config = dict(
    n_layer=11,
    d_model=256,
    n_experts=256,
    experts_per_token=8,
    d_expert=48,
    balance_loss=0.0059,
    shared_expert_gate=True,
    init_std_router=0.00869,
    optimizer='soap_variant',
    lr=0.00378,
    beta2=0.98,
    steps=5002,
    dataset='wikipedia_en',
)
Below are experts of layer 4 (counted from 0) of a mixture-of-experts language model. Rows are named router (the router's row for the expert) and show model dimensions 0-255. Each number is 500 + 40 x the weight over its row's rms, rounded and kept within 0 to 999. Numbers have three digits each.
After each expert's rows: a language model's description of what the expert responds to; "comes after" lists some tokens at least twice as common just before its tokens as in all text. This comes from a sample of Wikipedia text that the model never trained on. Tokens count by the router's weight.

# expert 49
router:508511460490523523516478545446485480526521490529530504542549495483529512445518546476512483546496475447521522549497537496513497499554467463572551455441486444445487528470486434516450516493492487451487606523500482570499526611489585426452478477459511494464558426540531549531502515424499471506483492477440480552538469479508525458490508536408511543462497593529491556541543491479511565513486500473454493505602561456512488545477474481374469553503526468498508497553500418484507549537485448464547479515533491491463521517514511448545478496562544541545400457502422498514491534462471499557427519429528511519513548543465497461570546511526453597450431429494474486552434514486558454416514464513442489475456509477501501551464556496482466549537502462514534529475567457521522456482545446
Table cell separators. Pipe characters separating cells in wiki tables, usually after a name or number, plus semicolons in score lists.
comes after: "\n", " ", ")", "0", "3", "%"

# expert 0
router:532490488470544469429422453490490482457472485446511448518488505484472482563550585509474521521573510532399515431567560505534446556511494428482538462448473501485527497445484561481472521499458526501483516471497551580466509478528533542453445499478534520580475496535577490538466453485519526489452499471443430499538512512525492464468503542513527502520506507499539593511473510517543517532437431498533493506448427510543523493519545481564491539513476509457422516518481566477548506460557405473523481465511485484489447486519492457527516500518577522571440478495404520524554585494514470510462497496570499480495456572526468420440498449500458511526443523535497496485484528464507512470512487536554448526489539471549450540405513625488407572567501560526538515483522463550509490561545442
Capital-initial name starts. Single capital letters or short capitalized pieces starting names in lists and tables, such as M(uslims), G(ordon), R(ookie), L.
comes after: " |", "-", " the", ",", ":", "|"

# expert 51
router:485481521474517543484445525445492392438604438419491374536504500496493553578514540508536460462522499471493533482461467480541532544530553475527468482487482499446485508459543476520511479538452489521482526491498534492462480526484509445562426491529507465540456446517527519528563548487520537451411466561481447496480507553538533506474543546521501571520525569469557551417479486537496489551411422473496492514534548499556515518476523471412483420590541507513523533529481452427516501560485509476495525530450486481500448415492424520504475527503472508509523504526506513566473440498485443537495591502519487526483490474535379457456505468502481519488504493479571451503562497510433518506583408518470596577530421466467489505458506509531491472552460518522488525480516508486516516519474489
Inner syllables of words. Middle pieces of longer words and names, often after a capital letter, such as Cell, Bronze, Produced, Clostridia, quarterfinals.
comes after: " P", " C", " M", " c", " p", " B"

# expert 23
router:498527376439525461443570492444500543499536476469583435527511494444512567553497532477425500541491500542417582454508542533543489547527458504525495481457501456485611452429453512508511504499453500513461572511544529544502440505498603489484528463483501540482549492500498439551576540515533500529471506533394520510566482528511549479535492518531540513484507512538532528493591451545468481449472493487532488450576476456514555534519440510498443509519518418508471475469547512495506451465475502496549458509516506476479422499536494461520496479474478442495447479447470558464500539452542339568503473470504455490502529539552499433502458536501497489484484485519387478539541543491500483488539489482510473489478496490509493557433519535504577505533509490519442491560533551450509425465537487
Article and Latinate prefixes. The word the and word-start prefixes pr-, ex-, act-, Comm- after prepositions, in institutional prose: private, press, ex nihilo.
comes after: " in", " of", " the", " at", " to", ","

# expert 14
router:491475489505501529494535471499501400535519494559578455543495548506482524477516516517497504503522565586498515518508524522485517505529429430487477436422476471541452524491429517510380486531477513459471531481522481491519551503527577475480469478520580508481549421501503505537523520405570478443497397547372510589530539459517466469504537444428497552506496550479538523505511451481519463601540446527489484506540530473508458553564472486500501527510484474502522542540536510492538428508555537433573498542480493415478458506524473487542491518567459509554480461542468520519485528462536518531555503490542460554515514478521485423551500516495499530499492437518433420502445457466497489421432476525569426459523513475471494534438498496493448488490460513504529577484517544492409497568510462
Table cell separators. Spaces and pipe or semicolon separators between numeric cells in results and statistics tables, such as "| 63 |" and "3; 6;".
comes after: " |", ";", "0", "3", "1", "4"

# expert 25
router:482479477480444468461461555516513429466516453521553585539495403444485499507551512537483461442540581521536527471519498524545505553517443574446488467485456523565479567507512521460462589520528489494502556500490443528540524614539514526549443506442570510493528484480470478540529514495453467536501400516510535580536476556481539546568551485470455514511511594517453531433495515513532503523406476488487494434529513520504482480501524506454506538524452508566488467515497465472475485461487491483497482486431499486477513553542473456490504493504491498541454494450448503525472512488437452497498531454502535578525526513487503474519457592547541483504562430576462525508587559464474542460438502406569524516442465469467484520474556464462484593506533560548492475453525503450461442508582454
Capital-letter acronyms. Single capital letters inside acronyms, codes and country abbreviations, such as ALG, GBR, BBC, SIGINT, and minor-planet designations.
comes after: "S", "A", "E", "T", "I", "O"

# expert 29
router:535529433473572428408469517455495508499473462424487467525467442545505513561532547495457500539471474549486519476531509522533483509499513464531410456526530508503511483479409473574483532501525484536541484535503505520491476526495525465515468478518479484562553543495536482557455504534601415488509563425502455497563462493482516467487488477489514559577428496435493524452540447456481506447494455531538497484470497567541471536505450512557529455521533447468464526602505563420560392506482464475481554402537549421447507482524587445512474520540568537503539482452468517544520470427517487552462545537531494492517527440505467483492488468540482552476504483569496508458480549478470465448594516506494492517490515563421448529481489493445491452509446579550470563434535499511506483502493503
Spaces before numbers. Bare space tokens and table pipes right before numbers or cells in tables, election results and statistics: " 350", "| 2,240".
comes after: "|", " |", ":", "-", ",", " in"

# expert 41
router:484506502416497501523444541530445460478510468441514537517497422434541503531621506474411565492506561496414542464496544541479477533531552505555486468468456462503505483472473503524542542612549511520508503495570583476480479472491478479541469516517544480522511499512409513514493594504483508510448522538478501584496497492515528531543531541429454589450509551469535458524448542486450459480460524498451482506522521442482479538477489483493477534479485435455477519474515532371496462480515459543535519501499520510480552520551467546549421523522477440482479471533459505571618501471537448456463526471502483499500575518494481478444442547466527478480475533549490510493557517468465462449536409455510488522487468497475450489488501575528513569435447509526532572486570558472527443479552452
Line-start markup symbols. List dashes, bullets, table pipes, heading equals signs and colons at line starts in infoboxes, lists and tables.
comes after: "\n", "\n\n", "ype", "F", " Born", " name"

# expert 50
router:500495478502541446466470481506522376466484456533525501557490461489502474475592516490456445465542600519534556477475519561563448537416494536486533477469453464488520588501496506479535556510572469488534580487448482501482486587468533520475530481448593516471537468476484447588536521515469484527478480531481568587592494580522507563482542504456525513505482550542489579464515444586518451559440482535519440469484514518495499476427525547506487466519472477570478449540527500500482412493450491489503475505469518484494499528526508496526495480544458522509448536480451538514496495495506426494486556449528519512498497477518443451535431555501537491463519432565479512517512526490477505474461491458495519505382442498481501520523554472460511563449533518599479531461521516394450479464573485
Acronym and code letters. Capital letters and digits inside acronyms, call signs and model codes, such as CL-R, W-F-AN, PT-91, C-54, CU-B.
comes after: "A", "S", "I", "E", "C", "R"

# expert 34
router:545482457532438469489481514573426466488481457451540474540557547466565534516513455515419477457492589552504467482543618548534514574484409446521544450442564448496563489469420553501507568533484473478500483489484495572485502533467528480471464463476476552445550455521437571485521481527483487517479463556454543531480502497500564438533514505484505506523452523493515515547406450483544470492482458445485447492503548519547463484461497532476455511527528464488471519508509515462562483477565462471517510473512483439504420432528574442530507482533496546507450528469458525523551452521540457525455519403521498495441475491540471481477591565565464536504490473549503448512428536454458468458436476466496508512539463558512491555527504521477527526465460499529517591520562484433521441477573472
Dates and table cells. Two-digit numbers, month names and final word pieces in tables and lists, such as October 13, 21, 31, and kingbird.
comes after: " ", "–", "2", "0", "9", "8"

# expert 52
router:482523488475510421414534523502478502523567444538587470566505484546501478539507551498514469503535506519486500519523555511479481418528508452510487461434469478505448561472457508511411499499461503497440474522532479498492460510519558508528459447526536521536492467460489533561551481472497500413384413512425560525546524468501484561481507543487531574524482567500486498473518497484518504569531458460509466509481557494503488461576512511496464502516493471435439526582576497484553478539506541526552499491442477471475546526530496479516498477611522487505454529499460514476495552469565512547546535503580436553512463488555475394554560497493509491502516466541405488511472476507447472416431453507542481506505470419524454553492480568541515453424485447468502501483540580460447500537577441
Year digits in tables. Spaces and the leading 1 or 9 of years and numbers in tables, lists and coordinates, such as 1887–1959 and 1947 season.
comes after: " |", " ", "1", ";", " (", "–"

# expert 33
router:468475511490507544489431478511406469534520504462537497493542446423489492443517489512489495453501472543479519547542574537542475529547408429547503479438535470552511501507469508527579458500497507495467481541442527536526488556514541519433489453577545514503562480547504574446566486508517513447480472394470582521547480523574484531503546452448476481509485587510568465479562492557549475512445496415463481474523540509532505473544490462472471428508487519588446523505511442478522498485548454486543496460482471483479463464523475513534561431503549529500405582497453527520515465509545419506498471510488546531524566466499515503476562530515540528457442483548503507461462518497496486467425472474520582483497447448539441523408538548462468486481487551527431570554533455520480481443565482
Digits in ranges, scores. Digits after dashes or inside numbers in year ranges, scores and table figures, such as 683–684, 1933-34, 4–0; also during.
comes after: "–", "1", "-", ".", "2", " "

# expert 39
router:535526501473537468440465464479529538530494497470579454520503432453507535508516482475432439484488534495554498525553525530540397586523479428463470479486533448496519500455432534516528537571526512556523543486490542511472454526430544507520523479492520482469528515500550429555470591519518456495462457466487547473511523594576469537498503524567550548491462548470511411488565363462456500421468482434531444467473505523536456479485494516525484514516451467472435484603528514483480480505499456484502540402481490487449606480530512458533527494520491487560457537425474488508534448453517462509547516547563470544513557464554556515466502526455474505450537492514456492526510520435516501512579477518525488543454495500526477516513524571523502433442512550468523497440532519482545409504463541
Space before numbers. Space tokens right before a number, especially after month names in dates (January 12, August 1) and after table pipes.
comes after: "|", ",", " in", " January", " August", ":"

# expert 24
router:547483480526493498521481519489429461494462522509490499495523486501564500543462499483468558520535486430528476520512528551498490517501533401569551504480519483547499513456501511463519514556531536463434571506485483566446500517516523474507474497522529514417462437521492525590587506497538483448466436522435504532493495498509572492545590542470533598504513592443514479526528472502501524527479449443515539410504523542557514447564473480473525571544519524480468509518453448540504515510570464421539504459468461550532576499518513454538489464547517513531486513445426530482519560444537445541433469505562497512515457432575505464431504513526502514490482442546487483501486522444403486475396473467495554511514464427463470487473412523443564465576494538495530495477493531526506475555427413
Name-start syllables. Opening syllables of personal and place names, often after a list separator, such as Per(u), Dan(iel), Pal(azzo), Mar, El, San.
comes after: " |", ":", ",", "-", "|", " by"

# expert 28
router:520489502582453514487515491476483530539513455465553482527476513522462495525509495517509464474508539506499573519503509511545483498581482422497499550468567541444495412505428524561492545491547480519403511523474456502458504462544583512435433457469446496555529516530442515491463502502579499438394456441404492559526499527476503488494521550481546555565502501464497485448497494451503585504448455521469470507482509557523480524500538496458495517492490435483450504510517500500569525501504465539502477497505441485538522505515523413614452567548556452490418525447494506498488468525502484562498562498552481532445550513469449483519572495495507526458513464534545474482490523501412449447511483458551498543521515518567493480480424647478524482442454597539479496472584525486467479509440508
First digits of numbers. First digit of numbers, especially the 1 of birth years in biography headers, such as (1902–, also table values and coordinates.
comes after: " ", " (", "′", "–", "°", " −"

# expert 63
router:484495451510568447443512479570520455433557535491551483488484530522526547521487561553481470499498499485470519505491453508573595495561525490508515537552548487536540436476533480531555552475542481507471510479512561493446534510518534479542433481530506533518546452537545495548534519409510410496512502508471497587534522511469458437501498433506540528533500570492616559493465472493504428531442413488546409496465487531491421512444500424505487518505470415534453539487431530425465522434493462504555487491467469519525406427492430526499526483491543451511503555510541558599544486441502484521464538456495468506502495478512405500544442442544523501514500457497554536489545465512462515475510427475513516515471490458539471544492528471543501548595460529521485530453509517540524529430522461
Table header cells. Header words and separators in wiki tables and infoboxes, such as Team, Pool, Candidate, %, pipes and colons after Domain.
comes after: " |", "\n\n", "|", ";", "otes", "ate"

# expert 22
router:554469445479477545434498540476495490390491532476550517522552575418549542557510487504471510513491535554452517536549537531552489467499533466546530445593560502482488578493467508538409514520506457557460501489512520530502616527522538419466454479473545485518486506539515513466485522453467538494471490528507432555483537547434454483546513463452536529510510555457499509489481464524507474537482456496465490447588521560491465541451523525457471505517472458483464501524559570473549535505450454512496506460532464437499404429555550427548454436493541423529443545470505546488542541477519447518506513469527453517486527514535506474535563545419466543454561473571587530543422489446499522458547466467483540507480494515456463531467474543441501466531450514494476529450539516474472438495442472
Mid-word technical fragments. Word-middle pieces and table separators in technical or architectural text, such as turrets, gambrel, Corvette, bidirectional, plus opening parentheses.
comes after: " |", " a", ":", " T", ")", " sp"

# expert 4
router:518431531542530502456482497512530509587495507467502508518476449482506527501585504469408480514526471491515540472535532513502466495465465514606491483436526541520558476546491492450510504502478497604472561473584550549514532528567515520462473467549489494518473461579506441466478554437455442528525494421430525454524446557455611547558541489572525503478440505510523504512486464521457439478483473557548475512488513502478445407520545505489439478601551482493479508550449501440445462504499459516567477518495512482564449499537457489504526477508525530470465535479502540484491478433450397508449494576545481501384479516548432486532464549506507523479535462485531523563480524500530477459468470505579494511464443457483495502463459518436513530481512537581501468499539475543521435532571444
Line breaks and dashes. Double line breaks after article titles and headings, plus en dashes, hyphens and slashes joining names or years, such as 1939–1940, RM/CM.
comes after: ".", " =", "==", " ==", "===", " ==="

# expert 55
router:531510487479536464451494566514467494460508423466541459591544460458430516421541497539464499503525499513516466443569514546564487446484434477477494412441445465526580558454520516481521523483512530504500541515519524509465507504545510499526469504600580502528488478469544460535523508496500475483467507596492455523484451513500554522516508470461580470536494560529526518507557458583453515520521467434509518476446490518485483493470449454493524506492527474484486550501418478451497447429462522504552547475495517513459439447530575463479462449510485562528508484461558537456518458408469548551446539481549457512516507576538506501488561597555575519449510466559554446514558479484517415462465544453545487510561482518402495521502478536568482529540480553509511549534549541446439468455487497
Nouns after the. Nouns or word pieces right after the or a, such as first, last, band, company, end, and the full in full moon.
comes after: " the", " The", "The", " l", " r", " w"

# expert 42
router:518499501500466503422564520523550453473530458487563493545510584545458567495514491481476477521480524561450539508542492522529495482571490454538449570499568509432527499496466516501475557510499481468476516525462545512476522529423554480457497503466513498462548523502578517462472440450550504463423457427459523536544493531473491478520526407464537557565487553505592505510451473491555566482482485480449473475446529584559473544464436500475476540543484438505489516545563534458541492436418473474531483492506432492482424486508557477505503466521565434528451539475572532519492556488488461524484512504576551501447536495468497477516486527497527511468481476556588467629453536466555460448462463450469577556495441482488477474471498511498498524560433559488559567497541539450554484470468488
Digits and word middles. Digits in tables and coordinates, plus mid-word pieces of place names and non-Latin bytes, such as Penns-yl-vania, Pav-il-ion, 3, six.
comes after: " ", " (", ".", "–", "°", "7"

# expert 54
router:491469458552470464509449437521517487489524514500485547546517479483511527582543536492442514527523524510442493467514470443545479536542550441522528492393516532429499519506477500537479525516444545530471462541465474558459523534505537545456420514557447509573532473461516456517520551449548501517462503551495536527509467471524457471526546451499542522518453495465546475507514522488519526552485438485532463417444486452547488490587459589505497549509371462443474491535416483476531475516484538529548492503458435516481504499521525550558445406503526515581543548481465525540565414417527503598540504501528515460477510452548511482543544478480620519465513478528435541447579492510534492494553459463502541504534430465469438475481555487517498540435444529545507482481540531513455465491520458
Headings and line breaks. Section heading markers, paragraph breaks, sentence-final periods and table pipes, such as ==, ===, blank lines, ")." endings.
comes after: ".", "\n\n", "\n", "1", ").", "\""

# expert 13
router:518512482450492525502535468526528495530472447407558486467497479486499540529478525517453556506513578513445489422506588488497432481490522448463488419419458487513571576454510538435466461476477485625517515467544483486574514564491545429528521525503587493513544535526507481518485561453482519515507481488535476486511528522487530391525528512494515539497513545516490536455524463495484487509485470545519502437580538493412518477423542547492496462594513480535516484481522575500517465464452435532503543516520466487529469472507527490525448492528563504499415561507454487582535569473570489547484518486546539528446471554538425478548468460510486544476482426517456472579542535488492518408472490437554531565488463452443481492461531559492530483485494538482533435459552477473482462509557437
Line breaks and brackets. Line breaks between table rows or paragraphs, plus opening parentheses, quotes and brackets before an aside, such as ceremony (, (ICAA.
comes after: " |", ")", ".", "==", "\n\n", "\""

# expert 7
router:474502505434477491439450520454490503427521509456488467535527534524517508562493445507500478520461509509494532449481512529505503527460488551463488474529442490467460519444508518520524604499613496442460498457544545531515534516504557480451457544504485498503475539489577537526475526471544518507454523520514474513584479499451486473547527504484502494556453460449517553430475508438484472484479454487506498510500456593494474508454468523481480506517544493533470587617498475388569467526485462560501548449477514472595447457492500524548422461474488461487502505420506532557501422504512510554507544567525435567422469465536488501493518489515473530469507503544496514476565550470506558459622422468466495581471458532468485507429523617466530513491492514535512531463534477431542507598499490
Infobox field labels. Labels and values in infobox-style lists and data tables, such as Born, Location, Width, Type, and colons after field names.
comes after: "-", "P", "\n\n", "S", " •", "|"

# expert 9
router:530461464458506526487532528422498512512453449449556502525532547460481527530485486486509475504541505525511554531516563579482518488491458510466494566433458444437510533576463543528543541525525465489507558510505542591420532490483524512478471457510493508488555510522438473464505486454507470519455494500543532555567471534563475499490524537497507553517531501479477496506587495483522589455505458385492479485444481524563457480496441563405428559521385477517521531528518564473482560504506500513503539506487482496558494453555543461558533505573481495527460545501453489563538484420513501561500547561494483501419469478574540507517516479478533587490501447522428479567474553398515553463512415467490449526483485489498482464480481585491557470424471531529460469544496496541542455450479462
Location and direction words. Spatial and directional words after prepositions or commas, such as north, south, east, along, back, out, there, front, location.
comes after: ",", " in", " the", " to", " at", " e"